Experts of a small language model.
Training: a variant of SOAP for the experts, 632M tokens.
Below are experts of layer 6 (counted from 0) of a mixture-of-experts language model. Rows are named router (the router's row for the expert) and show model dimensions 392-447. Each number is 500 + 50 x the weight over its row's rms, rounded and kept within 0 to 999. Numbers have three digits each.
After each expert's rows: a language model's description of what the expert responds to. This comes from a sample of Wikipedia text that the model never trained on.

# expert 19
router:533441541449532420493565451408560449507534572516447453471538464488560552455609401537545466443418495580464446523549446494483489562529430538528590478513565551412581481496
It responds to: Commas and some periods or parentheses ending a clause, before which, and or but, plus connectives like whether, although.

# expert 4
router:514586519397442520538511573548466545523456472446389494478421556518499548517503419500481489523563519475508478482404381523461561504417495443455520516398619554528384481482
It responds to: Middle syllables of British and other place and club names, such as Harrogate, Barnstaple, Wollongong, Dumbarton, Asheville, often in sports listings.

# expert 20
router:556495556548500513588531528494568464399508470410471534500589454516524453469445585504488437461442482440568489447474513595458463486454466555502463465452551434565508467385
It responds to: Full stops ending sentences, paragraph breaks, commas, and clause openers such as However, because, although, where, which.

# expert 9
router:485502429548399503519541513461519588433531537490543475541435449488522499485465544535526555502475551478529555494473585545446402457469525382529542502532512437481500460515
It responds to: Hyphens, en dashes and apostrophes inside names, scores and words, as in Nour-al, Aisam-ul-Haq, 6–4, Carter's, L'elisir.

# expert 7
router:530508525517495393512540507463449529511623512396525488434537557413578484458486549534493403477530552492454533481547540518462477573433495441514503411483439536452515510450
It responds to: Words like and, or, in, of, including, often inside institution names such as University of Economics and Business or Academy of Arts and Sciences.

# expert 18
router:464478617561530526510519475501515444548544506505476484542444483512474479507478468526432504479550516572481465458530509500533474463499531544415507618544376466589515531385
It responds to: The word the and adjectives following the, a or of, such as main, same, high, best, plus word-completing suffixes like -ed, -ly.

# expert 23
router:503501533569494542481431564487497553542460477495533523438489584507487483532549431558461430525484428397441473502510555522478490588566465529460497496540418430518459437548
It responds to: First pieces of common English words after articles or prepositions, such as dis in disk, circ, cre, mo, ri, red, water.

# expert 17
router:488560511442542443496515390486394561458592507541548518428450453509470554429584493469404481465610500506492538540598509502418541471531469473580530512466508570616523469502
It responds to: Standalone numbers for dates, scores, times, counts and measurements, such as 28 June, 19:15, 4,090 metres, 8–0.

# expert 10
router:448514499357419545411521532543484599490460580528494506456536536538575488521493546465585609547473512538497483503483444514505561478401478528352494489467510460510464595472
It responds to: Last pieces of surnames and proper names, such as Hopkins, Higgins, Bakersfield, and name words like Racing, Records, Press, Williams.

# expert 1
router:498514356561452548591427493449519428530468503407577513443444551466541465583439558535549432438555572506477513474524552441579531538570559504470551432538475502490537517519
It responds to: Dashes, colons and field names in infobox lists, especially taxonomy boxes, such as Phylum, Class, Location, Coordinates, Preceded by.

# expert 12
router:342450511477606580403500503488480542462478576417490456527549430496514552577513482417486566526455508515463534588486449522548607421430484454540458515516506497423493547503
It responds to: Verbs, auxiliaries and prepositions in biographical narrative after he, who or to, such as had, after, completing, left, to.

# expert 3
router:432501528437484465384544456514639476491460467498533483551554487529436477458479546529558429528558494500505496511562442475499489568522530496493461536435569484439502459565
It responds to: Pipe separators between cells in sports and results tables, often before names or country codes like ENG, USA, FRA.

# expert 22
router:501600513578557462566474583449530583562493460541397445538511493483451445499434449621468541449475515457493533548434497492511490528575538490516494519508498526566451538444
It responds to: Short consonant pieces inside ordinary English words, such as r in unorganized and northwest, ar in disarray, th, w, cr, ab.

# expert 13
router:523487585535549564456500445576449571431467493513570497512528438461463511499539449359517492513501374516488471447504572486428518433449507542466498493517605454486572533416
It responds to: Words from sports writing such as League, Cup, season, team, scored, match, call-up, record, run average.

# expert 2
router:532468546538564508604481490477443440621532510566537566504475483548585465562505506611448509510452505459503573493472586439476452434508500547546540558529419561452559483542
It responds to: Opening or middle pieces of Latinate or Romance-derived words, such as se, exc, dec, conf, as in sc-ena-rios, ne-go-tiations.

# expert 0
router:410563498502456507501480475516454535471462484502458548488478451476406594482435580435531523482386535506482505460451460455495557479495506549508522581546596547457493477582
It responds to: Numbers and pipes inside data tables such as climate, results and election tables, plus relational nouns like son, member, Minister, part.

# expert 6
router:550425487410486444489509522509527492428441462430568558500545568504440516473570493501486518504474442497577577433538501591509510540536514509536342545477558543465523515576
It responds to: Time and quantity nouns like years, time, season, million, plus endings of Slavic or Finnish surnames like -ko, -mov, in military contexts.

# expert 16
router:498493441455427460451517534490502448499518509543519536529359488550511477514438493547433531459576567517578473555533416551583472588529560487451483539464405449572490519513
It responds to: Equals signs in section headings, table line breaks, and capital letters in acronyms and abbreviations such as US, SC, HNL, MTV.

# expert 15
router:513436407526454532515464492533526459537482426507516443497490445479539523490553425376456526431490547574430503399491495438518444493415471539544435415458380536452542521526
It responds to: Words describing places, stations and schools, such as served, railway, Route, census, township, km, plus coordinate numbers.

# expert 14
router:522527449495602507555518522513491434565592533493446544507500560523372530464475511525502493560527439524581488496438595486507425544479452426550556438531593523509427510575
It responds to: Given names, cities and pieces inside foreign names, such as York, Alex, Paris, Oksana, Savannah, Ivorian, and the United of United Kingdom.

# expert 11
router:498539473434574509588485484540533479462554533556456544519518531538411570483510506522575564586523434455524446587525556482489464390461485548521495468571549472471486444477
It responds to: Final pieces and suffixes completing nouns, especially abstract ones, such as -ism, -ity, -ation, -ship, embargo, pogrom, massacre.

# expert 5
router:556443523476402503495515426445422499494516490571606497556540586422520476546534536468413514579522517462514529414552424498490517461517520502572487579502471571450490538503
It responds to: First syllables of non-English proper names, mostly Spanish, Portuguese and Slavic, such as Gl in Globo, Mol, Kar, Bh, Par.

# expert 8
router:557486453550478533434510497563413453487437421495494501530491480476530404406451510584571519448450533505526457501493404519453534511621549465477569436558498491566466480575
It responds to: Raw byte pieces of Japanese, Chinese, Hebrew and other non-Latin scripts, plus the articles a, an, the before a noun.

# expert 21
router:453491521443545457474507462472576496577507580590567419482485473541533498511525456504576448438513442532492485585549476529557495476548486487545523503418482429496535465423
It responds to: Pipes that close table rows or cells, often after empty cells or remarks like Recap, with some plain words in prose.